config.yaml
num_hidden_layers: 10
hidden_size: 256
n_experts: 16
experts_per_token: 2
d_expert: 96
d_shared_expert: 192
hidden_act: "quick_gelu"
moe_layers: [0, 1, 2, 3, 4, 5, 6, 7, 8, 9]
router_score: "sigmoid"
normalize_top_k: true
routed_scale: 1.41
balance_loss: 0.00295
balance_bias: true
shared_expert_gate: true
init_std_router: 0.0173
lr_router: 0.00133
vocab_size: 12896
norm: "rmsnorm"
norm_eps: 1e-06
tie_word_embeddings: false
optimizer: "adamw"
learning_rate: 0.00162
beta1: 0.9
beta2: 0.99
max_grad_norm: 1.0
batch_tokens: 65536
max_seq_len: 512
train_tokens: 227200000
max_steps: 3467
dataset: "wikipedia_en"
Below are experts of layer 5 (counted from 0) of a mixture-of-experts language model. Rows are named router (the router's row for the expert), up (a neuron's input weights, with its number), down (a neuron's output weights, with its number) and show model dimensions 0-255. Each number is 128 + 24 x the weight over its row's rms, rounded and kept within 0 to 255. Numbers have three digits each.
Before each expert's rows: "comes before" lists some tokens at least twice as common just after its tokens as in all text; "comes after" lists some tokens at least twice as common just before its tokens as in all text. This comes from a sample of Wikipedia text that the model never trained on. Tokens count by the router's weight.

# expert 12
comes before: " ", " \"", " —", " L", " −", " •"
comes after: " |\n", "\n", ")\n", ")", "0", "1"
router:120127144144129143174106092146155124174148108120156124121147119165102135157129130096176134152104151159109165133145144102114148135129133174144144115125188109124120157136146159116113104105139141187115119173150126109099156151157151144135112151152117098169140125152121105098135139101133135093114137109089144094121140141109112166111134096115133153095097142099112139079105098090091096097099123139182107150134137087126100144152133115121130085106138165140113174132154129130115092097156106118130117106168106102120178163110154152121115130134122132142115109180147156078134108138121080118146114126109092110148158127170107156123131155145098135160140141111136098116133085139115160127154136124121102126154136159092169147138144145100089126087125176147151121142167130099123095095130076
up21:090108137133117165118130134118137119166124125108129129150142109134151131057122087146120161187150137162098076145092121122101094113137124110190119102113096130096153137152138133098140155098126091096159117108120144097128089131103152150192082106112132140130147093169140142134131110140093145120106178115124086139155089156128136152148180151140126118112149138127089174101135110119142121147127156099103134114108120131156146096166087144120070132095123123113101176129117111142135153090156161150139133135125147147102176115133132140141182156122157097099146105135119126129129114122156104090140149137148120107080151104110115180157148154118110139163143145087075149157142112179128117122118159134128123123143158098125143148128108138084124144118128137122124135089157132127152114145120138
down21:145128158129100136135130148132128137140115178144143129157086177152124131076135104078109156160135163126141097170121109116127123140154150138116097101099081094112109104137119178130148129131153128149163133102085147139132137055122146103138102140117160123165135112122130112156094123064124128108110138145114124120104154141133125135092131098155115153136120145080122163178115102080099095120110126108098147126083122116148080125136109133089084117110123157129130127095141115175127116146164190130112149136101125152133167118066092165128124140153111150113139119090127097146137120136118132115110107138113093162110142133125178167110145103100108125114165092103118173153088136107140164112124116105106112122139118120123124125107146162108123120092121087141103119096171163134103104119129151
up22:104134118100127115120133143177109148147140137122112131170143144125109116114115158142103117116138131146149120146113108119139131138086094099125155135127149117134146133123129154151111159097125096168113160105167178122104072097103121141156088119123149130102136143151121142076137139082158153116117146134101158131123123117116125161128154117149176121166138122165114146084150100108128180101111096118131153163106124100151136185126133102124085135138081132126155085090155116116138114145156128140122127156097096128074124155146094135134123046158175098101134122137108132081161091140158109133099171143085119159106166134150118150106067148157133120117136119089118127087150130129118165128130153135142158127128130127132139131113100163161131132126142084132098182140152098129096129125170137
down22:116155136116133106144114110108125099096064115127166144097124150142132131167124141059114099172137173158103126093100144121106134128113143153163153146136128103132142102138132133142130135075114152102134124123116152139140157082164133142172148133109132116125117109140138131157143127123124183115145100100086123096127155124131105094135150190129137174088131116086135109128088141088160124111136174105149087109140144127137146111113166138153118106092140151138137154128149122133124149143177143147129110094129100157131129146102128094096106155128145139146131153157154109158141185146112133100122108110121117126143116090095093145138137142139160073118105144121116123122127131180131147121073131176177103136137122167153131186155130106127121137071131117111132121140174141195126139129157123
up23:125137127125072134137130142125111142120169101160119115111131175125143112115149102135154151096117126143090113074126100175113132091132118140116136093152144165162126130148158135174093154141085175147123120100109143151108077099075137129131106119106110139121164133126152163100128157130164127095133134154102152144145115095132079151115130118128127118119079128147121156155108103098101163118080126180124166139126169120131180151133134159104138136113128138105134140141164159143167107118126126092104108131134124125109073122097127140128104092077103130135132140098152078112105094092139138136121153136101134130090143144120091122120117159121079139119113156142139101098107093138163104146135145128184094115145100085133130185105141152094100113113163141129119094147162144099098146134139122
down23:132087117110155128172102131149109110132082140101136154118154146149134138131122160126116194162121150104125108153081133128140140157159143086150067129133118108076126110131110091105127119124159104159166112151143118112109094163144142142145099134170148123144131124143111102158111122142114100079111118117094122132136121164100113125139139153095130143114147122115159124095124167155127111071138127166149109121066089094101104112131154141132101110113116095174110139164121112136107107119114077106128154107117103130145153096141155142129154134112120170098111149136104141110170120123108126122133106164110159163130126107122154148130132154147119074131116106111138143120116138091118148112152137170111137125119113095036155114094081100141152149109125177092141113156121130119123083093116112
up24:126106143143151145102159134106125128159119125116125149167095107086145121111140164155133133097093127147129096115133119167090134135137113172169155138060116127185127149132126147123144083133146143107140120115109099125123090139076143135115102135166125138164116141109125166132102060095135096145108167156102122110142123115159168161128128130143107142159123099117115151117135134128128139167140150152114131146097133093131097110183138147107090171141121060117119125088174107125122159133104115136154099158106105147090163114140127104183152099138162081104145138138117134124129098100111111110183136081130129169120130145126138118091127089149121166142100102159071108116144134103087119156133150115112133140137123135108128140141111129139170103098135133069141151133135091108121151120114132
down24:106119114133120163104130119087108121160082094175105100096094134124116128118099101159098137158151106111111169127127134122112124117143107119128161090136125149174135115103136177122107154134133131118161137084095103141118128101136129130098090132133123158184110144104093107141125127141134128134143109126069135111122094153146141129105115143096120139167142057133122170137142144164101141096129125113125136139134128130121078156133148142123133157155152120089142170119114080128148126119136191119160095172119119146113162104157120124164150126113128132108146102105153133140184123116112135153149100104154126136123173139084113101109121129102128170145167107157121131066085107086134133151114130065122117090108139121202123146140119117100149106171124125117115129151148126127123134166123085
up25:146147114100142113108089125118087091116101098123106143193101115159135100094140174125160169162141140108144109137115090125090096161141133116181129117091094113128178130147127148131113115104161122128142150131153164153165116125117149141166115130095156122147154138115123112068118123117103196117146141079152163122134109131112123140128130113168136116156148145119101141111124149149106136122152111151144175132117103121155136126096139153101128149142102103090169147066143139131134129133127138135168126100132096123118123101106114120129149068114122100082156086140120150135163156122130112108156119159136118099110163114103130163123122157118175107154153101136111139143131104103139091126147150146104182110108151110165128127150127137111127133105137132116134121062118064179106110156109139
down25:070124155105143098165121120121133140151138112114139162121140076155161157149097092163128135140112133127143140177127122142142136098114134140155112153134125073149141097115133132118093127130108078130165119126082143141189123108162094100147142168156086146137119146175132119158156096152104104100104129147144110122104157084119139128163148115118114095106121147103135156117124098080139137086145143126106119118142152168138151116137166091122152085099145177127133109116112127087182107121154172089113115152104111115101109115124123101111133157165126108119092131144129175124108080134139112130143133127087100147101115130097117122172121106124159125103174147136117164085120145152128148107098103135119167108117118108130097149130148101146112154135095144135151146115131155152146169061119135
up26:092123126147134125081086145101116130107146155164127119101094127116138093118098141121122103146099143124157143147140143121056109117123126146118183126136131136124127167123122159118118137106115155130156133085135121140148128113117105126132070159107170133157110141138146139074129117104129110122136120108141194156135089136120098121102142141130138133108122122131088158127141119149127143108108166185106166198135148040108197140124097124127097109127160123121136161096092142149143143111114140151176112145121105132127116152142099132157126090092135095120142101104110117122156106098178112137146142119124135174142152158106098125133097135118090132111137135100115135130107125117113116144117122128140093121099136075129130175125143132104117133181163150093145126112146128153071073150144133
down26:102121125112118139136124136115084134118167098106119116109122100108175127142145126145134158126154145143130144124157146118108138097095136172081147129137141161088132145109157099127125085140152164113132145160098135118119131117099165113137097193143142171146120149116077089114126105098082139083112144113176118096138135136167102110097108122114134109136100116111113148156142175143070146103124182161166137174129095094114118147130134180111127113132122092150087120122068138124120138120136089144139137111152142130178145158138133130110128131110114158130170077126136142127167087078123144145129133100171151139155153151129128127166118134092091150111105117182161125154168153095133146158146129111128147143128106122110138128084141079107131149151114162106105112112106118117124131125123092
up27:075112114103137132103085136123149133131135135136093140126105099116091125105135115126145092124152133143138090165143139136127100126137121118116190122138133086177115150125165169134067137093110099155109107105120165121106159110114138125174097128109108115142150162140124132132134127111121115127155149097111177140122107113130097147149078131132162086167130118152121133072137103119123160080126104138130145211101118125119154125123092128120099134143132104095138167080107131113142125139111131184152137150121103122077142131130137180164094105068109090135152114123121166149182090112127124128141107139154119164135141133121138109113085134133148155123122127118134097090113124145109122147140145144124130088082136102153120171111143161152147098170110123114115158105146117145080151103147129
down27:178093124129116142116152140121097139062115116161098136121069096137142140138135147130138132148124147145117122135085168110078122168117111160159112125139077118151095133160156116138089105140089099170110172131099145127108124074155128092156109159135134099106133138106056098117110137149123126154174096140139117090165099130135149110135093132125127168065147129108101127167117164103089138116140135120130126154144112153126097121138135133136102114115154152114111122117119145096095152090104107147143149125126101102120158111140141118111143126143131164107127099122130133107154060112120118115148144134104073154126160163118123153122128141106129135099124150143108132128098139114079101139138140117119085133136115130095131145133135113150127189096162156126147096148148124119079151189129102
up28:163119101081103139100117115156136144166093128109109135108125135105080085162081115148131122125131090126095123130132134147132123104145095137169146171126147097144169143147090148149124148118123133085109115088134143127071104119137147127139085172143148127158154113087062087133139110119152157065114154094131151135142107123190124160158136154118130130153122145141102136115128136109116162127102138147122144103142108134173133163195124111110090161113154108150125160127158120115142150172076147108114131117154142117130113143179125155135131121157131122127119158118143129109125159165115102135123098119130068133133098108109103141134133144148103113121062128127168125104140126104174118126140122131123141133105118173126114084106089126149150144130107149140138118129160076100142163123124161
down28:119162141109123148155124134101134127100116141128120153166085118093123146138140136118080100145094126128147167145093177144142103073125146133140136149138177108114157141111121165109156146149168159151130164143126117173096107116160130119132141130094152149114109148135100131166126161079108148073113158120135076139102128118160108132142159139141146158140094162165167148150095127149144122178149145137131113126126140184117138096105116128121118169089075108119156164106126108130095135122129154157161104112107110111141152146085089130135134155120117115115091145098091110122163127161097120141137153098100155123192113140141150128152127140118159116185149141105142075129157103081133124153140121092119176128102120110179143106126126132134118142092132120102130153085112108112131143130116131

# expert 5
comes before: " to", " |", " in", " by", ".", "%"
comes after: " ", "–", " was", ".", " to", "201"
router:127123111116137123124097121125144153149126143114134096117156154115105114144153142191133152145087142131144121176154149153126149132165137165124166119121147080155127162156117158146129114144140124118106165117135179108126121178108117195151120131134154121127100126140120066131150139124127099111126156081087167086117108133136144150134148137116133175126080133097098170085077116108080100107102138134121169177084125112130171130170140144149099128133115104123123134132143124157102074132128107126144109125139138086106140150093108159137150110170109130126131121162141156120109112154157082089143136105102136110155168078133105162129097143117102174161151112140132057113111118153113121121139147153147120098114129091128124139094118148145116135099110125140117130167137102152111135104132115
up9:140112115125145156136112161139150125143115136164117126143165124127088104122157086168162105134142170116150140102152150114126137129120072165157108090094162085138142113131112131130149126168094156117116161134136101135125131108165156112144130095133150100113131145110123109094176125154133132100079179109130154083160102173113125147121104155121132150137127164114119117136102091103108132132134115148146169112136128135126120113094097151146132146136119137113119145103107141171136085108156102154136087166141130115143146132124107203137158098184148142115122066149141137103164106187154133059131126116141110137150132122090146149123165168131086133112102118109131109121135127114178185105152112116167154135121186136110115152108116119109132110124135117161167127136139108167133110104132137
down9:133104103104111143146167146120123093079127148126137107169125136153120140144123155150144155132124159113160107109107128127205106122138142119146158091127111153091081097139128116106118112116138107098127123110126140103127142118112169149096183063134090124141155159131133147129122145117131122167098139145135120089151152106099127145121120133127115135116145162111104145067171102120100109174170133111145111127141136148142139143109119117142101113119107092155139108138162122127131133143145105166114158129087120113098132148120064129162113125151080152161139098163057159111123160129115142158118075132147160095092115154126115132112104132129121108114129111130152107121173119155110124069139110135097126101111135150165143138119117107099145104144144126087129156130049122147128132081093160
up10:115136142126085144181092134151158117147067107073094116117124137121164158126104149135138126141148121128139114127126094121145123078164109130181139124078151117122137140140113150123144113140163101126137119134127143128084111130091155166129066151127172131128173100128134112130151127073138128170105121091127114112149128104121131170116139132134130112097115116157110123068096151124101122156077120123150130139127143125136146139156157105115073167134109120174111147118159136150079142152157130127104123102160136148087135122148110096126121097157168108121136117121103160082099119136179135090141098120087125125069108097181139126106112114146145129127113108150128103137122155180106144136121162119057124155139131147127134108122120109135170167127135130088120131143129154139144103120166115
down10:130131134116178149145130084132146121142149144117121147167110120148151130129136153133122188149157135121095114121102156130156147135087123110152095129092135106124130137105088135134137130095138136143138126153122123129150176122099135080140133143153136147108131120125154089103093115128102105160225114117146127112161143114095157151106094101081112119138135130172147134138117175128139149130162092121100119116121119169132109104087143146118115155091130116150130116131149127116171157122137122099109158128138133098168112093138102143100076175147153090108115126118107131117140145084168094154073155111102094139121101128125146128102138128122163100136140116156150136128152127120153086117044127124117142119081161107118124138143160093106101148167183084108162083124137132144125129131137129
up11:144102089108130122154135129098091136119116128098126154083129137127110132127153138157088132140080099110121117149103120142149066141124134124142146106129104150143146143140110140162092120106119116108136117147174163043093120123131174114147090095112191164122113156171140140144124112109141122125128151100137148109150119065113163145167163140140164123144095142127125188111117126152126136165100116141120119180114101104110139122108126091125073130162134112142166123132131127139165141141093132106151112109096111090135150141139138183131145131126147149123102101114104136101114162154132120087117100116119126141159074112140129143121127145128128120135164092106109126150103122113125127139099145171145129087131151084147156107137091134140097086129074097089134129141097093109125081131150099
down11:133119149121142122142154101153148095127171164130148141145178142106120124136138159169137166097106100114125134118089158159132136121149116144085137134124147134090076086130135087097107162125100133123131136164112093163150140160094137130085098135108120152092100135131161057118146152147123107127141089144123134128107132136143178105121118126130127169093144149118106138124099169140131078147119115088139077146119155161138150094138139137117120079076097101145137156144157118130117143168113100126105155140122138114125150127170118128148114107146126116162163097111136151153093103158117112103171106077165124110163139138111112127134140114172124127140141088150109124157141120100129133107169131119099143146142139160140135155074110142161133123093147140132133095093107105144104095137145202
up12:103078082192123118114111160135094104119109104122112133093115101141111124175043137122136115161117160141149170131094110142131131114140122155136145133119119124161171174111115171085112103113128140159132130161099170139105100173150141134150093124163102093132133123140102142130137112122142107141123126102117148160170136124127156188170145086125111108161146139173052138115115123127128142141086170158147122142123160123123135141144156119127120151100137139123114149136126121126134168119120108045152118130117122163125127153121142151126099130159168108157130132083141171093096142087144103104101139155143115116111098147121097153134132118143093163145106159154146127119095127161165144108139106137110150153095115142132110116133115119137112122132127166147134145138142138090075122126142114
down12:119127085128159117092104126148129119143139142104118110141127125133085145120133154163169139129168125144135137127106137086177159147139144136127158121091147102139172123146175194091135128134109099122138115116154144112111180172135103108111160103160141120148145137126101127116149092122164122139170120094122118150157097111132110138125117140162120140170128129118107176115159126132139147074106154173074121145121153146127118109146155121120098157153133119123066103103120133131113119156181151153123120169093126097098106116138135151144107185180111105123144137127094147139126131160118099127128090115140108144152120106147128145134114141139115112141135104086159115145072122090133156132087146070069162101119116116103090119139134088149124148111109138098130146113080073119142150115142134
up13:128131154157140142146154163113092099183165125135115170150091158126153145100122124133147096178168169147154147152119126149127145101103133142185137144115128181164121170135139137128151164103143128113165105144085129075095091164153119144108124110160069107137157087134127159110138121095093137130124131158112105138118093116162093152134153110119101151125132124183107146144125120091136135135104138168128166115163157122124137102141161150089141122105095160117136128123107121151094134121103097108146088165165147111089104131166126117116203140117121128142147161139180117133102159113096118103142133108139130123106133143141144120146120054143132164110165142089113109117153138135169151119095145135115139118121116106132144147093125120093121158125141136124138153146138144112157142143149148
down13:139118148141129153101133099080117143140156078123119120084117156104067105135163156093158107146131132154142131068097146164093145154106126134125134116143080095141121096113132141130150122115131141098136147153132094103114128106093125132129147119142152118151088133113145169105178101119128152114131106105077143127104123134130187135118103174115146167139126103115152082104110095108123127115115155118132108140120103103118126088154097155164151166118143104148129133140081128129163130099120128141129138129061105159129184137122133099078104115125143146110117124147147149121162113121122120114147160143149118160112130165166054108142168147110153131117158139116139126071189134146122147114098159100149116165093125155138109138141096152136125106120136095136138136131118123079097147100130101
up14:116108135152142158145139120077135159147159112118155138084137103122122125129084132143121126107130105143116103123123094122161143119112112090164146121129110115138128151104075128126143118154112115117163124110142147103146134142144156120137122145169145181130125133138130106068110106130100151105158165111128167145097151160135125125142176129128173129163118186108169140123117137154160150126107165156141080135142146140115141160102162081121106076183122132169148140136143125132125138149129145158147147116078114129134111117120153122095122125128157140144112138154144089115169077179130107167175124144124146094149136133100097143172081149123130136102100134122100111125118094103087098147134144124158173104122150115099147133090114173114082133162070115130108121127110136101120124193114110
down14:169118134126135120109147127158119106152157134141135136136152141163122176143137110127119132179138129108129085133148133158098122119139129157141156154156154126094089107140150059109126107079142130157113117129138119135160099161113120161096095139107095138133143166140162107148123152153121086163083093096144101136125124110140158069092127149132122166120130107142173104112067187118124130150142167116113115164107118119152144143148138112115093134157099113117105155155115162115118113167134078161103122122106167152116115121129098121209129137153157147116113113115133159124155131139159088107100132166152136162134113141127169140160111097134124173090153144149110123104106103120127118135136122116132124160110121107129075103094128128161123094121101159104098141140113146126113152134187157
up15:095131124106134144156111144131106113133123103156080091144140152172147070093170090135135129125131129104126150134146094129143121139112120124174122139125151143106148130100151129140155156129126124132137097123120123119162143137172132132155129119115158094143121148133170072099099144117132127116121149150121122135164127093130111149140128103145124131150077135143139151150114071115141132160102106115122199060101125101127137153113098142132168091119140103144137154130108146149107136060119178134081108119130138156075096125121085130095156140127081106144144116157128190101134120164137109135150171139117119144127074121089093162178119096168111149119096112139111104127110079100130150121169162133156136105156141109123162151130113136131123144151118130140152126082132120107121127115111171
down15:109092151136082135099136130146104134110101136177147138140116112171151121124162149129121129174118157161112126107069138153164135151114137132106127124162093120145138136164140091127133131103127086114096083115091145176116128111117127124099135125120153128160144144105148139121164141131105146140121130151123155123142116128132162079140145114124155140174148149151089124107072144099099122126113130088101099138128098156133114117155098130135148172111126133103089085130128135117154176099144155139115147146115077133070157119146084131136107126157109096088151154146141106105163123117120130121110078105154110132174119162106125111166143157154108071095159132139204079109135124117149137119139140145100145108117126137128087130112119131151106128115126103151162093116083093087163145115118123
up16:128132157152093151132110124109102112095126128111124161117087103109146120128151118105126157112143089139142127151172102126140094131156130105121149194141093093145165128119180123122089094092098103096114137135134080147120133143164146098139161094130162163162184115121133147069115114124130134131129104138139110145104076105165122144143148146133105076136118196143128101121125112141118112154112150132162167114155124144193103143173134116093119108120158149142143159088107137105100166144127111109110156117130169160125122155110105129080146171142125102148100150102156135139141138101154080099135147130131117143106139090162106145172141092147126123136106155122093114147131155092135133118117148120109110127146154136141146148176138147132175137130108127130136090104107161156115093137102125
down16:129106146102109144101107185085122143099126101110111141126096108113099138141099127136144110121135091128144128164142120120117105143155140101178190128147132150176141138102146221160169131122159134121137090107159162131118129110115116120123124126112155132108174122119166142139093138129198148114129102116126132103123147155149154140124132104151132076077106099132147116135134137118148147128129123140134144114105144088155124138129130148104114117131102084150156156131138118158095175144114180082134091104113178156142153150132115151114078164150143136174112155135103140108071140148153138125130104158100110134109130125150131130162121096175194090128121148123129126175118135128136163150107127114117147113133141145118130112145089134121125161109185151117128109081142133103132118140106148

# expert 7
comes before: " |", ".", "0", "–", "4", "6"
comes after: " ", " (", "–", "/", " \"", "1"
router:120118110113115095149119093124099144150206123110120113102127182117116145128117154154109103182057128164105121149163107107108114142126120148157191100113110071132129184137120186104116127121154136158083118129139130112148076150124118136150111110120151105126132097109076103130166127087148100105137140109102137126153143112113151151115144099153103114155132144120112144106106113064107138112108148166130107156095114122120128150134141139133105129146141170160143141128148133192136108090103178130129132133136104120118129143105102154113097083177139153111165146132128139127139124150120086060096154153078161126096139139123108152133093139156111106130115119124102094103153110149155123124138131165121127131119132103122135126151105153145115122113154124105133145129145095174104126122125115
up9:160113147089116134104129112139155161155118145117174146120142159141136142177125122096094117145118132117120133103153087123108168156158116147101142148131148111109117134143143166119131139115152163136155163132151072137128118106093157113151097090128082126117103170153099117116111110136128124078113135133104136179139076065111085143133126124172119105170129120112118134148090110143103111156095104161116094118153118087106118148138159151090147115135167141147104121168142149158147113145132149121134134146122128128112138101170151099091098087130122148122159145112142134128141126119162118171136167070153108092125149127107142178133128137107144111107151125096085097150112136165136135148116180177101161181169124115134130093122131135138105130121138109102106134106070109161107095132126132
down9:125121140126142160116122128122132140129115124100120143108088171142090124131121114115115162160136165107144112143102160121104083120135131171119140151140101074140143130177153170144129108141104124098154143112136121144157170116125164113179124178151136113126106109163173147136128108157125127115125129135088100156121153104114123180102161146141131114094104106121112082138121166091160156092156134096123126113091121103161086133133101095104135166123135156118110081144128169129114143119097085127132145163105123135133126112112075094110174138194123162145160140120155129107153148147121164172161129125104143131164129119122126147116119140149144137140130101140144096113107119117106123130125108133118149147128160092139125126112145152084076163130118096167162058143182090133102088127136143
up10:099150120130094112091096130085157133115141106129164174127128147098135135153117142133112142185102117166120128149151126113081132088134125116112155120113149139119118136139111172146139168120123136112143123118101141108127105108088130109129140154164107085137119125120133177108125123142144118092087146124124215111135148139118134167136140107151144135096130082117097146130144075109077119150109102171082131157138163111151129123109106165126129179123114126123121144086089094086122103109158145127114123137141141141130131147142125123160135113105098156070148127135145150135112096095155112108156147159100134099143148129095125120128084122136059130128168130146127082095101138112120109138165125152133151143127101096131172157120150092105126136140125190148158114135114091069099144134110144
down10:133131163134125138143109114116151139068123118100130191136140130142097133150087153150100154110128160103181149141112146119104129095113085137113126093153143138110129107123113159064097114110134112100125130106095137084107176075143133117121136147150163135159110125108110120141104149093139130129086120146145137143140140109101066151094156100117104154110122153120118164111143133105117132126087133179108102104151097129123120162091116138138141150131119121131126139142153156133116153110103105138155174138125160124153156190141148121105171121117059163103100128138091131158167177157183100108174115153131144152154114154108129143145127110140138100149134095106125151107114130092125117113142154129142109152105113109100126122152149111151143133127133092134137134137119112163105092110193166
up11:117107131117130107159112173118103119120158107137083137111131153113088073185140136122141111164176156180129133141126100124121115130115129132169102114124153128147132172128155146120167098164131120135123170202115139104068110127125138147111150117158143123116145115143104137114143122148105140134118103126153164095153126122137116159151152143140141106122125098163119124104127115077108118132115115169156127141107173091120147097148094163119137143140129092145131150112132160148128130124144110112078139059145152141136141163135139116094114108138123159146114189203129146096132120124145106086091106101122093136096122170139140110144113105128134125141071133108107114108103134111142101126203152100119131133142140122114130150135147109091092092148114128093138124111146123101113144145180103
down11:154125149173123142101138142092144172145122117164109151097109121146134146152089099092117105146131135074161104150120095212112124141148173148116085118158129153147145118086107200118154111102155101119113122147101146121098115135126153161143130139118104112133139119191129149125136140157099160114138128146149174169125125098160124085142122135106133137147137127131128120194098140112161151153156123108171116108114126117128112112115126118097109101143128105130119127117138125104169020129135108119177132142139139122139108137133150151131098113128130106126095124129165146105133134113106109122110092111148125113153134134115098137165161125123088145100119145091136102113101108096134127175102101120150106085138158170108123132117081131135103098125124105133131122112089158090116128120158123
up12:087125146152141121154109130129087111142146130122133119170132155093114133149124124118110135173118175107179131128112136130131140148081119138097081133110164129128092134169113120140104136104099149179107144102114154105109091133137124093129170120114169149099127150114120148120133130123152130117103139152104155083124122116119105130127140099115142181135119157123107120086114112094139142128159110122114082165109139112157133093182126134107144100105174136160136143112148134109108138101136085128130100149176065126085153124191120129132127141137134112164114125094144148141081081106156137117143155122149147106080118116154131105131110110140055126171104170115156131094115139139149124133109116082139088100141144124104141155047137133113133108078124130132138160111119149138134162103133130
down12:138112129103154132132090108141097145073143108114095150125168158113155089112115145109084112096142121109152151135129142162159162171133127129139084126075127087141125121139115119139170128116137119105150150114135112137145172147116153109165130112108099111139142167120067152083138155090092137112083111127091138138122122118128169090116118133122107108126121122134114133120134159087133107136143111120137087137117131139107142098146097159133172108114131112189127133128118165092125110116096111087114108154114117091134155119154087127195077131108145160140086156088149137063142138114132127165126133119128142108109133130158091145165129168148116141137135191146162128107125136140103111080150173128108146140148154102099113160112109135110058116121130132104135112148103143136145112108120130
up13:121117114148126152154091151136118139107135141165156129129148159129077122149186155126155160127136150126107096113149089134140112110129119135142141058107147137142096130113143159154120164127147150132125146109174139121146105082124142128160118125112094134096112167135093153118133151118128112097115112084090124126132178116099093116078165146113174140135137090118133099092109136082092128133136117107137158168144134088134121142115127171138122107161119108116098154123156125184097097093100132099166104132145136104122127126099118145171115122096128190088161128108151145135136114105127108108142141133114135135146132129108100119146106176110131118148174103160124064121099122100183124135142132145147073174135136145104119116121079130135121124118160153128112139146168114100077134125149096
down13:116116175146103110138122125117129081137116120104116148132136125104114131112099112146143127108121159120116105156150160131076106146143094115128111088154159097119122159116147138090092121088145167111147121167156145146064137130157143066103146095143144107138120124135141107165094102153124148124131122069119127108209108104160166133166096128108159170073112121111134150184112152177168099123138162122121133104120132114131108153150106136125157100133124120113102151146129167131160138095102097135167170107122121124159139161116167116098169107114115123127095143132106141122078098097134126142104090121095147129123108109139150139135121092122154153131166087150133130122117139113116166114182090120169120133120131138085099092125128121139104147102147122150091127095145139131117160132112128
up14:173133162094118135145103132148137133115118123122145108151131137135129129128142138139168100136111123131147092116115098111130068082091155144109115046141134158133131124175143169142098130096097136101119115158143177119126126116105139140100099106095155126154123117103122166117129119121156141129112101141116165092166135110134095156126153171217142097130110100126110148113125137101155124151091132130084118183126167145130114129143114149129092172131125150151131125102127142161069158151107137157136148138137113115110123135178161089120122134085167103145169104167111155124135088099100119125114134125093093070094129143144140135107134145172146109092166097128133131142143126144121119114121128149157096134142159094133109094149160099116142134099147111122135164115110139124091109138171133
down14:125108145146117138139140145140150166141119141139125126139123153141170164119116172098134147155099126123117155132159087134163115133137137130115122123101145164131102129106209150110122109162121103121167114100118142128175154113107097123147140139140120173143162140074120096111116164080116139132141121167111134107121135117135124081155126151139124120153128134154107141151131091109106142129119123174138141102131124152106086143178159074154155158135138108105112133168152141125099151142152042125131121146097133203125165104073120148113105152133136127113138154115107093117142118100110123086138158117083144134133124132100098129144123107105078073145121125134108133104115131131121192092139129123101134145174156160085105132137176117158090114136109119107097152107131121123147129142137147
up15:142149142094106132149121125096129101144147146114111140118110160102143121133123133158153124128142106132105130096143148109143111139098149105165120094108156124133117125168138141139171145130135130136154131132146138175127141121139114178149122134168166153121118117145091094139180129102126157134136174100116153139128089165081111141146128137140119136163117111161144135138067114152076105129125121109145144157114115098135084151124126163167119151178077130116127162099137149185072142147114146152130153115135116058134143094091143163101155122136171118128134126188159132121170111163124121062130128109101133138173163105082147137148121140153132122150134063123097099174129107130146139136128134147146078084131127132121148142128143149136135143146115105147108147106123076139146113126167107
down15:129154176172140112118184118171109092141145131129149156120082149103133124107160161163112154102149131136141151130129115176140167106133127130124107151158132078110127112085118073123115145142135074148112121113145075079159142139135066105123134095112096152108132126101135123121106132144099134125142148099150122139132111096105142090130102172106097122090173107118128118068105151133090118127151104142110155092115118151159150118157116130106139149117123118124147091106138088090145148130142111138142120108148130144127154096085102109101130103090183103155137095112139138125137137141134098124115133122127094139086134105131126117162136112174175129168094169159151154129109137118130106114087092166152148162125126122111184104130101116070142123145139120107125141106152148103125146114126145
up16:114115111093165172129116087132149119119174111134151085130102134149110072137169118109134123121142134138088138122128154098064119147088140135188125143111166085118148155141123112139091150137121151110097119101164129144112102092149141137130117158128157112144093176158086113134125147119119115130147152116130107124130087164137134160137086165126118151140126105129156110134152182148114131143173179151118128121161128126181105171143117101139162064162111093129091141146128109111101073125118160135095075090170126119152132125102164091117121095166131127099170135081163114103117127148137135135179125139120152136132146134090133131113140165106113148105133105096115128130133136092165105134168129120156153099114105110156151138145146151121121158116143141104122126121136101108138127138122118
down16:148143105108157100092164139150111139139164130120115111187108117126188143144163098135113101161119133098169174128130175123122108119108124138130127114138143108105124086116141070126106140126131099180126142116149144131112134142111109130120176122142147106153101136170118181115127154131149119114165163117124154111142139148097129115149167114116121191117131133125109158096145150178179147147128147134065130143091122092100124113163153129140153093136162090105137132154154124142071105130112139185105122117136125143117097162105164137111111141111111135124145182114128110129139138123123138143108114135152135141167161112122191134124178124129147134133142152134156158129143155165121150106161126092104122139122141123113103143148100139074155105108112130187152136106147099146158133116130183